Weights of a small mixture-of-experts language model, trained from scratch on English Wikipedia.
Size: 12 layers, vocabulary 30723, 145M parameters.
Training: a variant of Muon for the experts, 1146M tokens, 9584 steps.
Below are experts of layer 2 (counted from 0) of a mixture-of-experts language model. Rows are named router (the router's row for the expert), gate (a neuron's input weights, with its number), up (a neuron's input weights, with its number), down (a neuron's output weights, with its number) and show model dimensions 128-255. Each number is 500 + 50 x the weight over its row's rms, rounded and kept within 0 to 999. Numbers have three digits each.
Before each expert's rows: a language model's description of what the expert responds to. This comes from a sample of Wikipedia text that the model never trained on.

# expert 44
Description: Commas, opening parentheses and brackets directly after a person's or place name, often leading to birth details or titles.
router:546533542501448580515443473508512449601487525551528455506440455520470547447505463543437460461491451550497612409516481497514472404482415576475436512483425479508543474570412458504488479418550474495456566500489501591504568550532436461503448586440503474505507520545494416525543545553642513530570443487532463466507488497479525465485488454568365562412480482570497550466582459419469535444566
gate0:468618440492515503487477544449511510559351521520582521517469495492514552563539504569486456467515478576592519539430436577491416475532480399488572533593413514491450508520475465445516541419521481502449392537512455501432588507478497552513476452475590439474466462497478436552489474555559490537484464495516505502519507439525488535355534467487549523494452644519461530457490498525544430511501
up0:522425591499462500515526479498513559440657496505452473473524527496487434457484493456510553530531505460438456478564524426486520547465538610529470445433571477495513548452487571534509485600543503513577560505467532538564464441506520442517544492517388525516553548501502534425520497472408427446543506511490468494467518545484510465592466572478435466521521372490528494527500510507432526511522
down0:468530393518523468539541524476565436494595421472509592545483515509554473534468445513491488477420454496608470495482481499573530547387469631542508560520553463497615502466453479471444455524461504623569528507438508542511457496475509522504502568423539558491526462567481556638493557506513510532569456435519438501579575566440535425448460530438479496518435421454445446521432454390493494530460
gate1:538448481469495485543488538522409465487583454530533493440477527464488538610390504485480518563547438471505517521423458588449503467506535555544517451500466508557499439460554437563438509493558541482459546437463506506518470496507474478498464481513436437532535485499531464480470461549446573490466440487471484434501436446516463448559530562473573493560551464382507523484559512506544446494516
up1:477585462549481589473450429588466583505571501492512450487630487507492500512451513462494500455484507478471488499488524560607575493440490492453548528472555531500392429569569457532508494482468615495471544546516441529591469502406507522482426490442441472453470420476446456420467540551349557576550423507498502483557464482539560459501479487489530493484497507445569456478469488456456459530544
down1:459535441395463471475510472561438478520468486492416567557484551547511333547470474479537525541449537460494483455536523482489480522478488497484481488468446432446588476489612507556556576545467625500432499523592618540592569497535612481570502468518452524468517473538461466400467524511541465455430547517549557559597632520461561471481427511502466433517434582527500543521511559582512498421487
gate2:571582421422535555481449506509387518414457449510519564461548517550619468569567519477505560445458461615416583563562548414432500534367433592432486509396494606485511492492477384491478512497468418564509512466582490524557490536562460463453520503513452452548469447546569550466419546569505485491486497435383520506480503548492523573477475440563457519498559413587469537448484555430531562512479
up2:522538451433546581533470546497349504416460454485538553491530471589601538464556533518446586365444488578433520505517505467490488524427461532489467454377467553523525454447463393480522529531478448570531489532598465631544495519548469481468530501519460480519449473536493543489420552564504509531511490379403523458456483540538527524470500455544500537485517473565523574440457501364587559418516
down2:522510536433490557469483494440519500492535438395516475475444482378527491529509456485567464451480465518491541541493493523477499452490483500421495443521546401509606479487505507569536495500577508486565450345457512432481522386499936480531455481534514494491471546468444527493529520463560524456468594466515483465518470577561471455495444520503489508538453497519544551520487578472627512608458
gate3:528524413528505554444461403488554547503524508542549473559478517459509501478525506564482404534486506505465605493383471468457518462492447362565602529485529550395525545489470525551415452548454534536520388484545549507501447477532502526459510476480529505472534427550539501512456480450511482388462553476480459443483500561434494435477429461467492458379505534508514508478445503501522417482582
up3:439481454528495519470424374509532528481535517536568455539492546469529502436536416508489433494471484490486528499358499489472569432466456418517571512463564585431524512479482494526428481577488556535406429498590449459532457525536520506515507499472623534492527455552558537502426480465495509423515536544477460452502519540431509374483450464458499468436466510521583440484455558537461405523545
down3:594557545526524475501561558465525502414487528457484495591480505598494517487506484502491473489544504542478514531466586368554472602508505513467574556497586470506503549545477561523516474558482517436518463448426558436470529539478685504551534438507555462489504458474534426499590527597457468514474425493438475486505518441500481450484473531406482470509448496553472435573513446564512528454477
gate4:476465538455488530591496524449546441528426494508506542526504486526555452479529520557416413497536537512574470578506498604515428558525497468409513565507443557537509566496555567545493579453501448474490586524436494581578603536480436520529600477485499543512440521450419482437396480513523403570427474494519520485443549560418516531518499528528614468480461555481577540459488525555567456445434
up4:593579459532532536540504537553422565539455469584475629519464566526511457472469491531475543440450556562496562458529443519405566593559480454512509515515549608569538557486511513488509552497512419527470365548448622454489448471548524502453490386498571471512538458466550495514444464512513541530532546484399496483450539487586473495427525528488534508448514552486520480521430509523543462501539
down4:411449523522444525542440442481474502523432509474410564469439408534452563433491429391472373474501550468530486498466497501536475536502568495510573381580472485439582428538429487509501489531456448453514466549536413597427552542578355520496461520563444472518545557510492431497525452471443596469408440570511516477452426451497516500478472552538490476540575538494515483555580570502511477431412
gate5:494504558502515531476433563552446505465567519459553512334518516461544566524598478469504410577430492563509560515430625494478562460481449542442489493469535505427489395553473498491426444491495512456425545530520458377595577528512437483549434469480518431430531555519443470433486556599522528508541479380555549600452481524516524542445437482522590560557552580455448604602522509462461488468539
up5:516505442505530447526565448447556466533428480537416478651479507529440437465413499553481567428560512470518426490563384512518456542523545467582492518538457501581516604458525514510581532531500462526580480468494559632387407510475544494462565511515491583553452445465563477563487431411486505499435518599425452399526549454466469439559551523458396472458472431505553411421489515556533509546473
down5:435472486586526453480478554518463495483538518457511597406497561467488514469498533436490585614431517448517490483463533458539565539470541541464570477465455540450591486521543540555480501486554529542528494544553445489490526521548145501444458509457560429416481487510468526493481497512520551559567438442511520519505463525536479462498544477524524510541530527418504508507457402510450514508552
gate6:474608395520520506435544515487482435570529542591475478500492603517530442445485518524461512537458533498524533447514509376598563519477447468452456491386490445461481464465518508476465529558442575455540506599501502538550543444532485473556438506477530498501504473570487509598394513595549469443517382520564507447596483429484499498470596465493439434540460548457462494556521448407517554475541
up6:462438496486444553566460444529608503483489534502444472500502532471457498534472491422476395521485537532475511525496474514544556542538561548544463538592444551550540580440555517525478466563524441491522537545430480450457563469538488470490490574484572517568440558476427525461524435486474516549470520454509555581520471582423480484587508530448503521543535363507535521581544474590522444540507
down6:476497542542486442459465493461546453541432521468510507492359425530435523543462486493531487516524513501580418524459493455526481466491469415435537547359530477478510561589422530553503496509496487466510461532449399484520490477445155494514486477469554532508530536465432404520559528466444566460524490541582498539493477565463509420548543562531495515542534554453428494408602395401516466349480
gate7:477518609508408523484507519471499416533582531538477471541402455545533477472482400477454496580430445547443512431468480493513532494468436479477544492409486484458335506496386550514508446401584519573592544524429484498545596516506541541493442440463477512440600584558501558470556481520468530452471530439545508543370443450502518426490484545386534499512486542513543492531563441515537448391491
up7:548478602596531532501519577508537462550611585480514480460453474563543523429549404471429535556435485567456496419484545435487548478495542570485548571400548526454468613437372550567555568458633544538523472498387439510572626511485413526532453433489468482458505470517455441516555452465506545561447510414544502512423568533519584536593445469458502509526567566492539534530540468543471488438514
down7:492547508401584466473464506537549527401559567461485497522504523408492453423476503495505401367623533455461544496474537514568421553572526476518390534551431483549499434553520456555485555497570495457526526394549538569381549554518625465445468511569540520473396543446544480508401475493538572499477591584523511524494477435560461477477514565592535456463494424556477511409484566515473544565519
gate8:401476567501478495467531494567554502491538550437488443502517447480420439463489416415495536591493649461513490536407492482515534502507510574547588466493512508472676445491478540515556559392581461507483450493503494472516417525597572552510550514505538528498450443446512464452537350501494431532544470497521555474535479443486496484590494503481482607505448513460459481451501493472464408532470
up8:522559498468466497543525502461485502544487468588454510469454531497489506542516421522495471427501405456495501539505528604565514461545588398443466529516491462520435620538550479509546472541471532477559585467548534574467583464459350554495421480543453422523559520531514545507490659487495579502532505439482487482512565561555518400453555471555464454441618462535495562513500459480497588444570
down8:602614549520554552622515495539470508583526510570464472550541493478495511430507588467504460604492489572479614520591437535572419525507415468520574512500446476500464453447451507460494431511564466452555475501526506553391552579477475480566535545501508506489528456426470615463428512497488485546521544464527424443428559532498494475509421490547476438437480491563504449516529577515493499502512
gate9:510441504492537463461473464583458465475524481426469513457411527525550435512508518554394496434513538492435539466601539449424503559478382534518585486461581513503474533521482432508448430579521506498565432483471465496444559487457428477513545433458435476461413453465513447450561599514440490632466481453456563535567526482513415526492472493487574558498533517574568568477564523500500540564543
up9:465540475503439521549536520383552501541445524530533475506600481475467551487535504476586511549499470505545422504414459582565481444532605435444445476493416476498508482475509567534582572446504485478461591523522500484540475509556583493489455579529566516507601541561497565548448412514532485329518518556522428496446445517504586496512504481518476450547491471478463455538460475514498449431456
down9:528448458545489472505476442457483570535597479509441523547487513469540512465531470561463488453497448447590478475603535500540388479428435435496546589555558535491512478513519454514466392436554526486641490471374434407546494447419135524426524460495458488452507512480528540505499483503415528566520455499570456510501504472459446509500536477495537556514499445459523525493553444584487515586474
gate10:545472537456558507477527426476458559428418510479438500539546457393511467510503588463433361482404575569536455464587531456497421570492462530632498490544552551512495491543515572622538527511496541577462543492518477502463451451548430494479541531518426538509429625513467551510409558484572504511381420457486510527494483536492487470544552470459554501421562435565516572441459476392521520512564
up10:543458570439596572538494460439428592486447521441480477526564478363554490498535555492502440503471572567506468473552572501512451556432449541612536490516596499527470507566538569612545491512486560535467560485555457519466459460520450513492526506564443526499448511541416548506469611488528511526411424490446474514451500518527512498496523451507513479400562468557526612409399489380443535509515
down10:470452524442491505500459531465596494477490488561570400566498545453471624526564483471542478559455543449482513489452492549477466561550457534502481518444474490502547582394477504453594411536575499541490573482518482510537434505505727533535441450509473569476487492499461573529434593546483489569410560513484521536484507477499555571435410432496461511507527525399516570500489513640534486531530

# expert 46
Description: Commas ending a clause or noun phrase before and, but, which, plus determiners like this, these, several, various.
router:507515524464447583509462505471524502540516520523490497557455457522515513501524558486411503405503598555487554469492467493465456480552382581452520522595537485487481536472426479462547562586552434520437490488516483573527523537450468507505438529420483561532533479545480499623559538612585453580585409494563481457575442529459601491516514381663457541455500466555425624484536446474501453461559
gate0:501566531389447517509524505527625484635463527619539495471477458525406628530522423526483407522453552352430526447612507524527543404428446520500527471512556498560532470469481486553538442492564561479438426561486509458509569553488450444495559433418497412501539401444564436455498548587476505487475509478501501475530534511612513499480430504576453490470501485525502494399539468519521535555470
up0:418535473408472545515441434512534477589450548596531446471455421515476537567485431538529508544505525373457561487522469439519542408464487491513569483492545488631501505470458447589517485495579548538458435542506559454473539550475426501488518481460513449525470465446593537423443531592450523491502487505498497484506614554573456472521424519489514493470534433526474488441484506501489588542497
down0:508499495545618565373516466515663515438594525523586466543398524481412467475443528546480493446516379435424519527476491422484474561505514456492465445515480521560527563548525528578497495450493490436567554506449535494548482615584494429500541422511497514449549508558552438499456503498373523430431417423529481519440513579523435510503402442429462477577534484414461466459445382571508442526522
gate1:491515501585559532597479505412465399463487490534538544592459551418555497573479510451422496514477501453513523479521506400556452505448508531415494427489497534489513522485525463547472480529473508438500433455418413448490491428437413430514444461491503453501456524526479547529470440525508510448476438497531505508408513562502569506577440476443574558487432534422573470391452493546545558511511
up1:462496470559582506551484488439447411446467450517549533514517545417529471536460528484467541487481495395543495534517481377572507514493503475393481418537513546507495495443522500527465517534484501468493404462427437462502507453501407470548472444530510430487471521545430516571450555524483527452472450507569510435499490556451536539548501518452548542502365534432562464359474456531521555532536
down1:495492520546454460386506451517496542501569438445492527492491498506444563538551500529456488496608527436473511499473432517575454478600496503529477411492527496448490493483509475481497474667548468420505535520582493544496462463522589593570507557445453513459468495523485458525435522459587506511516455481547502586583445557512556490530418462462449477463554420492561585424594594450529509539464
gate2:465507495380470528497511647432481445554484400486549524454509560569449476523556520423455496499532465528482496470512554437546544458507487528492475556487532419442557516471437450451467488535499421528426424453560536575482489525516509491410516559468500442440567517452469482565551535472537509475547426507506545479408454521505504498484530492531453536462591439609385568523417505486478577526501
up2:469540434631522490502458464564543516458492569522455502486420442477565495488450510543549542507447497501474490536500449551463473559531564508547552452525463570515424514485580633561547510531555569501622586534470443484499493530421520508527454488463514563569450519497475484449517455471438495558440524474550521559576547532446500526581497566513490496494380550435650463503566524438566391575502
down2:469507476516488450564521497508494527484407474555508539420408461561474544523413572485555545484589468452511533439521501460487493477569502528458454558450476559548544428498519442525364409527540471520497506525523496494559485515550464514502469481526586521501609486561554477524502418407492503477552499578436527517452406527466516538515515500528530484505411507619506433423483462580511507547418
gate3:484567455515527545537436441576454444576506421565419499547501581472447542551575506545431540470504514578499517569437532574547508498563472564489517556567475505445492515460511388441425577488425602492511478564556408503573512509411449589555526508475488437523486558555495478493574578490424494370502530470422514538544499480518494513448447500527447389434457472532529465488510471453470524540506
up3:524425544554490474471517499410512518423451463484582468489462390450509436460406463453517455510475444477542439478525477525539530524509471435469492500423498495514461509596478554514573423520579413468556449438544535478458488490597526463466410474503509514480458519549515488450463476484516518501503389494510486438437523565551484473539593505495507571537562571438488494448442538550537454409462
down3:495494434465494523462548467466437515487520525544536625556464559522421516431485531558567513530566517465419606422475423468446519550491514493511556464576434426512490536511539512574484469530497602500500586520516574486496566423632512506458486609500437430503474480495476547548460525482482531526449578459447519477515452528484412514452587508443578484571401471427528411519498340504540499572485
gate4:503513520482494586502448476524551422483531590508635434499371482475536479450423452534550478471451524539490464519593462608579494518562497553487461536494520427500519509489496530539557526537437476468500576408405517531467401487553466370512533578529517462481419518475433433566599502519471499458582543600501532450551550471522540460568537540458556441458574504478445501550499488450538586538468
up4:432483496493502548494488477528565415485551529541657479473362502469585491424466493531542491466485516494453401520600480604560487485524535538512466521495495428544485512437512509567535588489470504446546575405481566503476360539561445362504570557492490455498485568513445455571556398527479494476567502604487541421546522488512511508593532517396569456513571554474447478515469545478527591510523
down4:470475473508506471516542578469427383570493501472564537496523535483495489476551429654482450481585569574470491478434401508495556470569581409438548542432510493504511500489506516585521602494535508591466497494506549546483445383603591542519463488489536539556419520578559531482557497462526507492448444483504564406516489557490519503499512478517488593487543477493505497479495528422538439545494
gate5:437462565471374471572408587554488408481412581463522495457421458455556539476538439535477468478438504565478518481477521456558443492405530558512552509560517508487501402438496579381533531539499519453519541529481559459431577439506440467447454533413550476436537489480467538545450490557455464518510420455476527456507569466522550550480551374482472512543452461549479584453482476478483528505473
up5:561547454533603509465537474498590546523640442536495499522495573589481567542532553380455463526563401412515487478536502540506505487531518525447457478447444470509514525561552459580399442544516484555427490506520422489594586471489497540504494465569479541566513526571542478473523524426533522503533520565505411545519470466495482500593504564568518491403417563456524474592527480464519557463521
down5:440566487524483496522497574563531505445455568577560517472588411470500469472575484521490522507517471489509482486496555381498468471479454497472453465460457540452552512423482471431548554466389555438545580467561438456440575593533488424508532468515541364529549500429511468497513429534483471484411475430478436509470584490560484489550500466537489453573488439431465502503484517495480539410482
gate6:492538500494455477472493550500505443535418483454483462408392430566467510494493482466511518466554483509469481474517476456385454498512507458561491489426501488509497459454447607524495453522442473549454475477480457569519644456606383452502546505458491489506517417515441450495569472533446534569485390540454537508492560545474479569527461496601486528540513434440485464535524469478520513466514
up6:549459519449464474483450462497489485491550522495523533484467506523426462465445513498514460483566581517483545485531499470452476549399517515512501466416538514571465467500522588487504518527490447621460576476467447542657580478616563481458531461496541510664482484449471485476555416479417525489420571540410544552501518597488529557474495471554474554490415426442493412576520489459554448528505
down6:528476553467398479511504528559475566598450610475441522406530485582533497445527520533523460511521527439557509565438436513433503571463428563517553407540505535530561573561479544566529477540430472565481433537394520525546521451523576397513474530533458474459482555521516430518580546546510539549376539448549505447496574601485478544508529433491456496531469443515509489509510462469504449415478
gate7:516673565501484496550501481443519477475509517544566476529427452406543420536486492473438521470531547439458509458437439514429562507505490499459533519492503529444533523579420496516422505526452448415515492403491561507487582521457520561526464491557470455516570477596529508462519434565451424410499451514468559489499576475526462491502465523543499459546565477580458508511389432465490455419539
up7:476363449491459512460498492481493527530487538488425528459546587609480633500532485515550463541491515544549502510588571499563471504500513513548461497579509452492492465420541465449555519410523548545496508568494450546472456484571462478488577492469563535494449581383536490559523562478513599611474486482481401520561404512534555520488564462491470529487395563422550545500595564548454494627520
down7:563550558509533445516424522512534462414621532559475538488489547535497501559502508521449458540447478451462548434478490505509453515533459579472538609543498536510549579522506452433400492489438518491563496366584555470507541568478420534604486470519401488464497518581595480485454450553651432539541525519524514420531584437394473465473552547511469613467394491446452447496474422434611476454592
gate8:530451500517511430437469584496449509483477497307488377653531545456476526510598496506478494520567510547476593454508498519464516430464450487492482547502528481485461515472412473491522495479479461573483525439515511499499575596447482548457401591428446434489482454500529480517453440514463550457491534494540506541539482510478451463420492464504537516469579523520602519522446488453536544530535
up8:465563495558494485520565416566489465468517516608488534466459449570536453414489439457528564511514573491515392473425423531570532490551517422528505464398448542486519508575536578551488395566479533454456532443485493558546345566478510443533463451567577529470463504518517530451505452508531481473537445567505524431592480442525429480576559421507465585437483468498496393534596520564353523482533
down8:488576452568392486448537550488527550510475542532496478527471450541436558505461494517573454528489517497453508522528506513453556404533504502441528537614534538568451490400450463451445437499518486464558534475477537485522535554566540504509454521601440554531471528480433448469517450636403499552480503472415551485477452512450447594521414530558550456495553494477559505582548494503464480602497
gate9:524535543556520434440492459503529549506453465470526465441413432388407507432453464513509547403562481492500553586558517502571483528479472550598483467363515464482523507480467550461495460524578523518430477491503481487497557481491550533488457503516452498495407504494474498455517517576550443574461441506476551519602542520502515472451518572573538471505428465463443569489559511514468553490486
up9:506526436486451537505467536515460457508563544553483469506525482596554468573476531511455421575512519506521515482466504449421580485602540449482496502593450538490480484560538426523578583446446476443531496463505557560502439534531493418604547453487560461494525520390574460552529493454519540385570508483490370512374468498451472535581483447495440506525601519542544451520488493483517510534487
down9:469438497548481396532463488464511486524517476506457554510450463449458466525433415504528487516526581407483509485495425441482543490553543386465461496493444529563478483545546495536553485478661427460492484579562559446462494590385422437596543468531436464483496545503447490600537451478522524609452535484471479404558552473509550493424418508434442449552458531558545509616455537590457531525456
gate10:518523473445504470520457493436445505470462541421477441436583405428476439503446513492547483526495532519400512506390384412571615474522408527467510532462464535411540419552516456526494533512514713522497450492501565505454517558589490533572448541473433471488510542627518507454553508487577518425482520486591523576475481488437416501525464529604514449513499470517483572451537550554479492567525
up10:523527449438475433500523508479461463497431506463444508396541426532518434507449540507541506476587534513420475466356422476621578446560406524480500514430457457404526401518493424512516502528529672524501511537471581567488576578513477548529440531489480441466562558539539550518618488504600500488497475502550506572513514449512398514517465575610544410495483503496462564459575518537444574568542
down10:460452479471545502410534572517456539538503456540588456454531520473437490469604417426430515506458564592547414496497540501496482562500526362409498451554472602518490461585415502376529490487625518486506612518405553555524535516477650442508508500504514513513561561473433509483447406520466530501465459537425552546455518506585509457546484490486471493428398589484498489454545487465402504423438

# expert 50
Description: Opening parentheses and square brackets inside quotations or infobox fields, plus sentence-final periods ending a paragraph before headings.
router:466555545470391523524451500536526491562492557531535498457474479524458483532530472543470473444539507474498497355514513547591456489517407604528421523590457486537537488542451505495508452467580452409509555492436453564547512555458462515488433557493536477574506561522425448542540592502553501577525447483560502534540464527476556484514488382606425528428548487565485608455539411469377527483512
gate0:470583501463484464444560471489518456401526431546570420546562505432511520496547556516516451498559517478530505475540558469460513457458466493472452519582463517457485485529593577521544422574532467402460626396503446469558512437495477481478467530554446538430504518526431464532479475438434439485502462484555587503551434466433594452562510503520424541447509523531464661514508366523539577506457
up0:556472507582513546597467535548497502594494549467417589410392528611494454536498468533418520493465439532460527530476410559521513523531506495541526497473564535572484529490390432442468575438514489541524429592473578533444530536513585488519501461501587514519486490457568488441488493551608510530489566512442430495498542546556438535467492476541556502541535456464471353470470662490493422436524
down0:583501495438503482498572461529600496528516461531513421482510537519447453530551509525494496438500518392507447551489468587461425443516430526473499540480529482445597519475385508602480469490595561487543490396508513450562559575570462523490455477533480595468486524465517557426583422435549526467513505490445446521526518548486531553522370535496463431459489531507476497572478578458529412482492
gate1:440408515522449468499513500528477481567406430481492581425444499509506462466503581546483417480578490563551522594487465462495505525482457528484498531527519552459609563502499439463580423391549488506529519455489532488468440581448534477540526518541506511427502571446432525476521536541408499499480528356521510380440548421550504444471482565480472425450572525538535559528532485507477534426499
up1:483548477443541498481485496460548518440551513497465455574476468515514572571510484485521596502439449531475516466540508469445482500534525502565470499454495426529447477449502501540484568543504517458473484502497424483522538415579527523468464465445533476512546511561580476539469470466544486472546451622509465569558538554452530546517461457601536561556305508494515430452522488557516474593465
down1:545578485547492504553551461477469465424518578547474579475501455489520399476441556433345616525574584424446428529538539536487500597507522476586437524614523580545477499470440509469510580532474458499513472510510524405523448586572504421426499599569522482540505491507492462567464472502490521499454481423475601511468550420535555461469529463513570533557570439451453494492561504438432524477527
gate2:483549403549452555474428497557579545552431470626567537468567517519460487477471468500563496521429488499480497516489466506460535484482465549477456508545428566446433419511523561494548483452486582452533448517429543538504451533511547462534538376544505450512563478494438513502498547557560504615503491513409587589440554423570516531514514472564430469470564424498509558539490446458436517441601
up2:484436520441541505558494519433386493475510532449422529541500489535570551551534496549519563415596501490451499467500513465534543510583560472520525409508585480577593559508524456514538568491480439508439571460621499420539517469469539487506451547499529529506525489434561473589507465457475556434560498508620455392523490582454517436523468510423634486455500570502515478434536520622495420559397
down2:536441405469590563469419493490497503480510516591570535597465512456470490419436590543442534502560437502548459456471566557529510438449577524451478490504475459516504503517417501479508437514463532436602571520491468531472560592524485435548503540614483409326465399540477586533505491493514538524505532485433516505477586500515377458462480529530511554578552455474453468496464539471465428391507
gate3:495455507540442463471526502464598486496467587519473477431500376519471485534457375442543499455473503473524434560510449546466538570574495362482404445470490452503517518503507551506531496461564591547388486517511473491563514453581470389484503416469406515645437521487527590488531551425461513524503556399602487549450558504461495586579513498599495499439558508538546514534488453526561496470655
up3:499526498469521575492439508506448491560472431521559533559536626514513526459476543557478496558597513529475554494493542437457428498416417599576516507565481572517514509509489498459517522551403443410534468490512594514382472565463541509534495536520556489390560564470494405441427467590531453434463407578490505462552512462522487416413489482356508577467467439460495467520520513503444546477453
down3:530402493413448535479468473496475412430547530487544433497488521475505548433443462605464559538460485515462535408525429480467549410580514583527468534563564512469548606463458441556495509516422431333542543454468478536538464482599344444502526507500556535558578543506476579547467577500489523385630507464462458491548530500582501519497523468503521485416532558591564512600483492489383458469536
gate4:510506448591514505357481488506481504497605627551444526555492465550493499446502374445512432534468506499577503497499627445524316446507531450452467500477531480438491483452489534584520511542578414435466561510435316484617543489399527545533518481479575530461537508488397486543499443449492486470370499489552566543460547562553512575424463492451553614506491475551449493545498443453581506500501
up4:422558558391527546530484508538508474560484456495539490371474508434497590589406501535510523463491546449491518455477434599472563594550449500508526488565572463542539434523592440396496502531478510549526341398510589516497472541621477429538492542440486452559483493464586517483495437523528456468509584525544449576484441487476473441557537494546488409529512620476593513492523530563421482509567
down4:508494485526481499532509570478498451476490459454509524455536491382619475471432557509500618496510430412515468503524483502463457535403480551444546481484549504571524524496551413448422517629510458552493494446445538405399569463454498474461580529549506416524584390491489528581575416477503510537478469481558511505508544506566469450541445462517584538535509484481558577468413501538497414510569
gate5:554580458471471464441487455521542485497449602487558431440592481586541502588513462432565418527554464508476559498525469552458501445441494480500480589571486374529411473457538530466462458457589574475565491498543427500500486427501486515503454523450432501480508589469582447494490466411484556489462530522558487505525460468476478542457543569528560426532419625483578438481497432487520470471433
up5:488435470506554564508502457441470502453594419529428587559481497464494522483427537615494573485468521447552387517501487480459560545576523462470535471444487554541551473479497496517544496504385456531422526551445601535449545566521515505489602526541552467585498424426410547433495542555460515502506518512434497490426560478575518472529444468400455587541580488504454565548524613539513490524560
down5:514517547497527471593520440494393475551518554384478453515499551385506452516430436458522480497489529513418483523535570545470549487613453476553462462467475571396543423353548505550529529389540488441458515618477469574571524462579581481453558536441497527473469501539514474494510449517468576518549495550430463552630491557453480431537537499454524450455430465556555493548493505374397504495484
gate6:443563524563534493482574602582545489502575531585443537566563504507631511387431438524392486592522455520553485501410531555460467483489464520514487384575448445589521498457488568586539486508508553517577439458509420540460519458474587535462431368428425454487507448513524519639486471409522466462553445466478457543500499505532470542447540427551458505480450477544562482558607470467458434469545
up6:486519527523478504470529541506519554520471544552529542518515442470617475338408383506473542555525471503518456506420487548486511520469516530500468394531437498661517458471458587585511451517511597592546488416505500522415497510457472559462396359463400455509480500510481508569528444440583489442501462473532500495472448530550446560473552474505432551431474487570529464563546444445578427508554
down6:534532436614420493513413445529486468446534577436443504377413551409517637513479522579414479510340561490499572459488534498527527469487418526511586547429538532445474485569546561480472412554506496549595460573426468582541428443494531507433583517546521519487518604444535379486424472575487528517494488466525464497586503532556484566480532486461461548560467488500511459535504428454513497526567
gate7:352566502505482525513493501525560500579519548403555461476542612606469505564522464533594547516551513445511564561407505461491486472476417475552465539520478439405426539490487463406491477552494500510545497498477536545435593534501419516542478473485507486478489455564529384474522506539527469530475506494501520434443390499413507507571524454494408520550501506466423458598459444452606506389443
up7:403509499482463553535467500465538484521441466533571493551578498458549612507528524437513497569508480514388469529469507520435580341537461449515423452445469505494490535503458544555478436466425496523553585513514503604447499497462427470536457530491507538490508460483452424478499524552522580525594533589553529497515464502510505525510524532472623576574538512535495578548356572487535511464484
down7:528493480542506485537543365430565439545433492451488442514544459375492473495508501406505517504498533482554433509582449507492550519431566502403448498556514559450516469478540499506594556511627503445475491464402430502509503489478493486625467551527514505470419530474498570369596553395497583549489585509473619528552525467534470516529540509561519496420600499540553455400528449546477493519424
gate8:491445448511469494495460588513455496541413510515488546467520469472534525515473531457474486524595427524433487512530448571499551537582420544489444446526475443504504454564470447468528462502471533543610522497450488547443453483491488473454474410469492432464470496499517480504510506497572483530562565628535516528492409494543505546494524592408495409492522394432571479501472473425482477515511
up8:512430464557457479517480632527387484528468580556462532490501491498542523443463472455432485542514405579451457446581425538483551519586432545519482430516523502475485427570464483506539443527475497552572522539452493518496464474519448451449452422477487464436484565495523498529505518515564493504599511581497497506521467499517487564499544597420508440502518403419544480466502493416554469501523
down8:621509445489444475549414407587474521523502555528490476493468425467537510527416523446521543482488508498460500558442463494500516422468545511433470568497427533420539458539496455507520528459475484551420633483540589536489456473533577453486465500496523483534493452551505478445527539558408503495565522508554577496554581503553484543446458520565550539476571488559424541460615524474495429486517
gate9:503540501513592478404537401509497504457557403506533448457485398528501445521434457555509567576545435562525450442430431518459420485513445410551512430411436518494476375439579488523444583465519534458538534524462489365508487465520556454486477473503536543524574541594469475557506519477456477552505464525435544462460553473447595468396511508543508468516437542453549539509508533538496583543509
up9:520519453463614477423536405534559511498530292548522491439490436532506459550469504503513586524572413569485483402415476576462462494522459449530545465426452544491472387454596440504484628478481470454531529564557499350494474518549574495501448463554456549540524505555441506510568545471410514525508500576484494417459535498463598461455525482518512507560501495508526538509468533545444604510473
down9:488508500550466497569463591547456491438512486417442408550525505544497387492509500461541554606448526537391481554499444486544593505425503449468369609483474536546463477484469507447425505519504581493554482549498514524403567558433710467499495501466528549500551514550561526464600634443462485453492533484494459528534463559521438520415530583475446526525562529484483529554610496462452521559556
gate10:546534458505507469529471446530471466458558568570463564509419469636468386451479564475450529437407575485553503459467503485472419476454496472476512515434534588475498554465482464475461421671574435524518421501416432533404469542563443505513527499562525492507465478554482456535381507540616509466439508533552525467581491469561561472497494516534485569495466544526456544533561533582563506496522
up10:588498479490484430538467446519435418473562594561510514508444424628505381511574544417454534464454602463520479509473530512478427491464461468486490522456499532514459557530479511463431439574560475509466496575452442489396501498597473548543531490553521529478442484545482501529401506469591445509404502511570509471602518522551470468521533468564451577503469536493489542499606501532588524532486
down10:469443503419509503587585565584475555449532435548517563447511517463497540548509467501565503610558480500490465513486476454462430508427468491497542547515594487523627478513521570471509569417511531477443509475451457566569465540530549486534404505488454492493477473492503589507548500495611436487483553491389509610508528516505506506539488471502592463451440503498485546463515581504575521504506